config = dict(
    num_hidden_layers=9,
    hidden_size=160,
    n_experts=32,
    experts_per_token=2,
    d_expert=96,
    d_shared_expert=128,
    hidden_act='squared_relu',
    moe_layers=[2, 3, 4, 5, 6, 7, 8],
    router_score='softmax',
    normalize_top_k=False,
    routed_scale=4.0,
    balance_loss=0.00353,
    balance_bias=False,
    init_std_router=0.00909,
    lr_router=0.00063,
    vocab_size=4096,
    norm='rmsnorm',
    norm_eps=1e-06,
    tie_word_embeddings=False,
    optimizer='soap_variant',
    learning_rate=0.00196,
    beta1=0.95,
    beta2=0.95,
    batch_tokens=[16384, 32768, 65536],
    max_seq_len=512,
    train_tokens=337600000,
    max_steps=9649,
    dataset='wikipedia_en',
)
Below are experts of layer 2 (counted from 0) of a mixture-of-experts language model. Rows are named router (the router's row for the expert), up (a neuron's input weights, with its number) and show model dimensions 0-39. Each number is 128 + 24 x the weight over its row's rms, rounded and kept within 0 to 255. Numbers have three digits each.
After each expert's rows: a language model's description of what the expert responds to; "gets" lists some tokens that make up at least twice as much of what it gets as of all text. This comes from a sample of Wikipedia text that the model never trained on. Tokens count by the router's weight.

# expert 5
router:099112095125161120153144132141140099141107102139154131094100132134170094117096136137147098117087127139134129126090126086
up0:144159086133148135117111151123134132125161133137154108102162121133127108124125140087086138124122134139157135085114126121
up1:102139099123147118137106101166143144130130167125134149117186111123139102100131122153107152129110120189120134098149141159
up2:152135169151151127155159167143139170119121116147131100113133155145130085117128100134118130126096141129134120138121129130
up3:170073084108124097152149145109098080112100138133095142133139137159108110097107124125131093122130095154084083113102159122
up4:137143136127076120104096103099102113121136097151112123104109090145105158123147133137138132102142117131151109128112129115
up5:112099117154145116142075134139120143127189069120114115121142144130124181118111111158115125129107111108151118104124094090
up6:125130127144132124127126078133125112092113111140149107132091090150110139117115140089169140125153131151186172153180114121
up7:120101139097112124126118133115113067104130073118132097112157110122113097148097133147125095105148110117152125126102088083
up8:151124107165125143122130106126106104121108129146104115134123133106126123123085147163161126117070139112160103112155101163
up9:130128125135148095092120136145127135117106052162140145137133110174129081128145147171136154153114134130116144114102127111
up10:131120108080147041120140156100125111125133141106125127151133127148144117106091139127129175153112133119085096166112110166
up11:139108122139135117149094128187098146115121186160147093126115138092131136124147106111128115110121078138122128137168107122
up12:114148123108187105161126113176156142127153139131141107166118142128145139170072108147124087081133140179135118140150127064
up13:128165130135166152143099165100139130135176123170122147155146131170158123107118184177134125103144133127143161155118103107
up14:158162105129159131133145133104128116110127138133163116137141076146093134121127141119099122096123144116163093163088158097
up15:155129137137138135125150116083162115114159109169120121102072142115139161079093146149146136155103166075106143128121139113
up16:119166123166162161124126140136125107114139129153129116141114139116151122143110115157113109143096137126157138135111137098
up17:089146123166124163157142123147119129105148138113130170126095142133096127119116122125159139106124177093112104137115097153
up18:116138145102156080147090181121112139117137139128129127083117147152141140137164141137100167103122130144096159148138116142
up19:156135117139166129147103107126150114121120122132091111119146101117094095179139113168091158174116150095145173115156135116
up20:133163084117145123115112138093123113118117122163178131169147121153157157129132170088131124090147128142140135096119187126
What it handles: Mid-word stems and fragments such as ent, ust, War, indust, plus 200/201 year prefixes, km^{ superscripts, election-result tables.
gets: "200", "–", "^{", "202", "201", "g"

# expert 18
router:163116162155117134135144113117126145140153129082083113110120102141117129133123090143132125163110155157111151117127132127
up0:111161159102117110135119121136176106139144086115165106155192144125138169142130146145162093155140127113114145118127110112
up1:112154118150142150150174110140144100126164094108125134159157102116158131114095105158144078138097112091115142108132174134
up2:136165137163127139129162130136149102153144142076132112113035132145125166159138198139152160123088131148164156129092129118
up3:143128116165119150108129119155163145107119154160162140103141127108176153124148093129142130110109132117111111153167150091
up4:114148155107130102138119132133124105150155157154096114144114117142092158080156161137162114150100171130122162134119104105
up5:110116111140118119150147139108146111148167177162155099166126147100140130199137152135101105140132144140144114133123077119
up6:161112111132127122098143125148141190105124153116117128127128129109146152175156110136152150162116108096093140099152090134
up7:137140098159136100140171107132120175129157109107164136144137091122122116128147146118114157124113137113100117091130117085
up8:166125138131132147095106112142087098099129155124088176137140150140094178071128107149168084113128135121113081123138124157
up9:136105148052128161100095121140116106142142140121140156149138132175094138118142117169155152163178119141110151103096102128
up10:154120101147121134136143150143107076096178109110097111107178109174117120174147109143151137146132158112105119148151091108
up11:116089096134141144144129152135104121139152107150127125118131088161120104129131132134125130101164156151113160140187137135
up12:143126115154130121151130164143098080116123132135112126106150135107107154125161120118124130112125116116068112119172128176
up13:084113158088144135097106114121136120122135122142087154175170114138127098135106141125161151155155123112097150128068116153
up14:131141120174118151148093132124143125130105108179087144128185154099134081153130098109123172131148140112121162142105114165
up15:150071140110144130123130104151162106098109138154126105131144146124161172150145121114106151113188115116102122114128139137
up16:129090144161128115061114100129122094129103137164124176144140173130146170117090117125116116137141145126134106104137115164
up17:147079139154136143154147107141149127107143121186140126133084149138098150171150155132145142152112123105118120119150116126
up18:200110096108128153101158156113114140137130157143083176126121142163119125118132117165101170143173109120114096156115124132
up19:067098111138141148157126112121110106138131147162162124171113146154090131113194103118146113169143119101102091119103118188
up20:121123107156137128074139137170150104126115084158090126158115142156159148188119139106153154117162110138130172151116118142
What it handles: Commas and closing punctuation ending a phrase or list item, including in math formulas, e.g. In other words, rainfall, (1683–1699),.
gets: ",", ".", " that", ";", "),", " which"

# expert 29
router:159144128138124140171134092135121117121117113118157129128148099090130148078185116162117123155118098162101153143104113120
up0:134089141187132135133102136153065119104137111116142133094168139121135135093123165119142146111168098097130116120129106133
up1:153098148167128117115136160129121093117118110117130138140157103112076118118143105103144103113122155100122133109122095121
up2:174144167106137084135140097149123106127102106137124112133136136119131146123107155148142116142170145160112122133103146111
up3:141078108159139114131128149161140093121116123145147099120114145107137145117112113152090079146075128131142107099128096115
up4:147112141111119149136117123095155127083102109149132145121150101140124123121120191170098129164132137147103143106132155122
up5:115123104160115079130167144103115094110101092140156113133137104091142135118072149098116156143115112110144103104140151161
up6:132132118094144122094099021134121107126145126156122142108143153143146132110167136101168095098161115114155159114106164116
up7:118150129130132117117092127160130119102113135130120071142192132113161115163139128097161148109177109106109131158148131136
up8:136161134117123117130129120157158129118119109194156106143164112103167137102144154124085118127076104123141139090144085082
up9:174152184126141109121130133170094138129124165131098132111148154102093152092092116142138130182095114132081162163171102130
up10:175102059152149172129151180113155131155122125131131143126102093143108112109160149124157136104101160142110126104141113118
up11:153116138138159101177132126124156129145134122106156147135092113117127159113153133131098146122143136105105127147154119124
up12:165091107132141116156133095103153150157108133134118139131133152177157126147104083123137083164098121142139104139106131121
up13:109138117137123104133116121133138128111110127131098086159173118134168158116161119140117121151099176085089122086101128071
up14:149158135136130097127115165139164109113069144077172147146177133138128146110128152090155142113172109092154099134105116112
up15:139124132115142130115096125102118147143133106123161164128175121075153125121177150163142104147183142147110105139106128085
up16:130102136129132092112129147131118119110123090180141143155079125114119143148170143109127126130135112129121087078145137156
up17:162132134157130111122125104135168107123114153141079094168111117153137118094139117140108135148118138114089113127163123102
up18:130109144100135123121145116119154116111131122124130127143165150098124145103111113152156090156141126113118112165160159156
up19:128181147158154119153122124093129142118126136153133151117111117117159156098179128114134118093134129106090122132153211162
up20:106121096164121147109146118166126127147127107091150157133140148160154150094125129078152118152160116105148158124149149108
What it handles: Opening pieces of lowercase words before a suffix, such as pre, app, com, stud, present, conf, approx, and initial N or G.
gets: " ", " N", " pre", " n", " app", " present"

# expert 13
router:106158102160116133130132105148132113124124090168092117134105073110100156143126124096147137102134143147142140139097125118
up0:102118108142145104159085116088098110135143144136094137134133130146099113128109125163150143152118151085129170160159152121
up1:131128126136121100133144120081130077095127127111128172150173110135148116137116124157122090122154078152142123116086180124
up2:141123156124133133104134152173108145131173135166101156154127135109129144146106098130163155097110132125136080138147094134
up3:150155060084131094080155166119108101121132103123102165117114145123168092140085160119133143138154133100138163159136139160
up4:108140107112148118108091120131125117132197126160074157070131140099109097114121145088147121095151137128133118113162102089
up5:155129084134127115122144135087143096101119126125136164101104178107068134118136148133119135131131141129150147102087114161
up6:130113112151130141133112104142139147083156134125094124121142128152102181134058099140176134098122128103134135105148114145
up7:138166132133127119131099095123118092131171155136128127129182116184140124131101151130102158099131162108166146075087153106
up8:120151143102135120137085119131125080110131158137190118103146120098130127097158128114134128110112146132135125100105128190
up9:138096148154139120170101103099133120117143107134129137105115124091110146087108147122104153141125086118110118121118140129
up10:147148104151134107105122135134173123117147124133112120182107093155172159146132138121171148122092113117123106130124141159
up11:155089132140147126101077100145156155084118118152123114119163113115123105078123132102119148133126106129110093139135105153
up12:152147138110152105126133109141129139113122128104131136162125119140125086139181141107121149101135110160169115156122080136
up13:133114166091156157118142090105062110106135114137144130121142112157152097128090155108124108132138098133136154089099134093
up14:126150146125137042085162120159098115094152108128115119221121158155129157152128140123146122111142157147144129144164130143
up15:139161125144147115134150163139074131096131162144137075132157102177138138138114174149137143133089080146152105172171111140
up16:136133181122141150142150115166089059112106151129144133071107129161134110141097119111098126125176137105095097147133113115
up17:129164166101109116076110141150104139148127134113115129139143134100115148105147108141149092128117130133101101130134082136
up18:085123123181145111107183091208110145117117108171142130093141095147119121103078138155126149147132087171127106149133149122
up19:114168173128137092101130101099104126148145104124109156135104104161115103122099145145122125140161109102126124164109110133
up20:120116113081119122150125133108138124119136171174109092116125130154119159135101119128145091068131125125129143147119086121
What it handles: Word-piece fragments inside foreign or transliterated names, often ch, s or aj pieces, e.g. Garching, Kamachi, Sachin, British Raj.
gets: "s", "ch", " Ch", " R", " h", "es"

# expert 3
router:129128128083123129094118083155118136140144134142105106173126133161129105117106124134113087190127144120142156105103126107
up0:120143134127126115159096091112126134131116137117122152090119112067181120102097116112104098148089164104162100143147162122
up1:154120121134124127127142093156086147113095149131111151127104121096146131103102142114126107132152103126109093094163146161
up2:149121126107137101143102098089143144113141113118164115124191099097115136094148146121188099107140130090130121142153152109
up3:140102132145140123142113173114068099093107125141104125130156143105149133134133129129139109095123120095094128133135135122
up4:103135114144125083105148099084127091103133126162137112134113161132172116131125165095143122097145182124142138106104145113
up5:123107149148141104118136142128147152153153139142148129119116125117127173170140115132158086123100111090104146141149084112
up6:106171095120131115121108141139119156126139162136135077168117089164117146125131110172106134143123123143116098086118141120
up7:153152118125130151116087132127113130132125127152102147087138122146088127119125131118117111156144161116142124151132137079
up8:122149075119129112097101162167112127121101133130088128077152122141118110107117142095132184131104139101121190142107097134
up9:123119137089130125107144125083136118108104177185137125140133172104125126103110138165182110101148145115125123095088096138
up10:124095143101123102099140131170098146125094131122157115107105124068148132162085129129116150133122076100113097054150132079
up11:145131112130114122167102111141119104140102130160065141115124117113097114119142184140098144127105092124135147074156117081
up12:144138171141132113125120191150118127114138135143124120133150136156139128104132089114106111114175093164121123110104096122
up13:109147112131145120114117112146138141148138137075108124086110155178096101125121125136104179124145142121132107126137078108
up14:096163104106159156106168090150148131150120134181117116106140139168076134134113126108132148127114136104152142081160128110
up15:136111115150139115128119147153120124074098108172107080116106172118128142125137138157101149118162128134160112107155115139
up16:104179117126132116158137092136098167134117146132094166111127106134134156154188169188057118134113118144136124088170083156
up17:144076130139121129179103132129118127141150112125154124131120143181120109095134168138136129131087153118089146116111145106
up18:104097110129129094114108151116105111142139158156138104134139117137180119135147139120115098154124167140123135164126128098
up19:119184109120128134107179102104129129129100106130137169153122121154126125107144141209087132127102171137147154143130116134
up20:136091172088116112150105153106138117089150112136132165153149128113135162155133177164120140198140114117140119153149130154
What it handles: Punctuation, dashes and small words in species and taxonomy lists with authority names and classification headings, e.g. Nutt., —, =.
gets: ".", "\n", "-", ":", " –", " the"

# expert 17
router:119145087090123113108086159154150134136106140135152091107112170087113132106157111103092118146084096123128073136112120086
up0:118111119086130106115094137126161130121121147111144169157162137131174113114129082121125143115148149096155153101144114134
up1:146126153113111128129106133104184147151127130193112119154111112144096151141130126146113176142100137118098166103162094091
up2:098095106175150131141118127110154120120063089178133104115129143091132149117174082163089157144138118111085102089139111096
up3:121121160127121124126066118172126107134120140131142136119126117152154068070121137115121129131123157089143161138114129131
up4:138152106079139121121123151142124109148099155128135131084138135117144158122150103146109162161108118125106131148118142125
up5:182158054116128067114103155145114114149151160157131108189134122126139135114122155132133116107105096114172122148128144133
up6:151077124131127139136130155118141143096133093149117153115070129108102108136110107100124128171151096092105105064136104109
up7:102077125158122109116148104144210076129123109141103123154120160110143137145126100126106133143136145115124129120135074143
up8:139145103116144112132146183164125129126136106132105106132142156111131095158108132166142113164139082120096105182121131136
up9:167078111115135153176105160127136143118122164129073106122117153092144140132100137139143132162076138138095140109147119167
up10:145088094135120156168115127118091149118137126148114184116141089159112146077126131146138127171108146142100156127125144060
up11:137133086132119127094145141112084143116109101132115116166149127108148123124118115113164171117169114106130137135139111209
up12:137118140150146142140119116115125144139131143146125125194128093161125165115163173129140101165100136102136093100129095106
up13:132106143168146162116131126116116152103112114150114146113114171132140136120119150112170092138108112122121095097115106104
up14:096165122093141144133159107150140095111129144156104137109086129149122130109151130119151090128121159135137109169154115146
up15:059127148099139124112127135115160086128148175117124120148116095171116132142111165122133136115122131118143142143151117136
up16:138152114139134128125097140100100149108124118149121161106154125142151119139144120144079133118154111181098098150185156116
up17:140114106129150134128120131160100099119101144150128099159115151146077111127141084114137119109115079135182109094153128117
up18:123156148126137098107123127123118104114095095128169093126138133110112159140121143151134148137141189143095176150138126119
up19:118112098124147117116147165118155122147197098094106148089158165099116131098145119119129123135128150105111115132133115084
up20:141101145100138088115139120113138129100115143158140121100128147129122163152161155107105136157087106157169134128135086143
What it handles: Final word pieces, mostly plural or noun endings such as es, ers, ures, ians, res, ies, before commas or of.
gets: "es", " the", "s", "ers", "se", "res"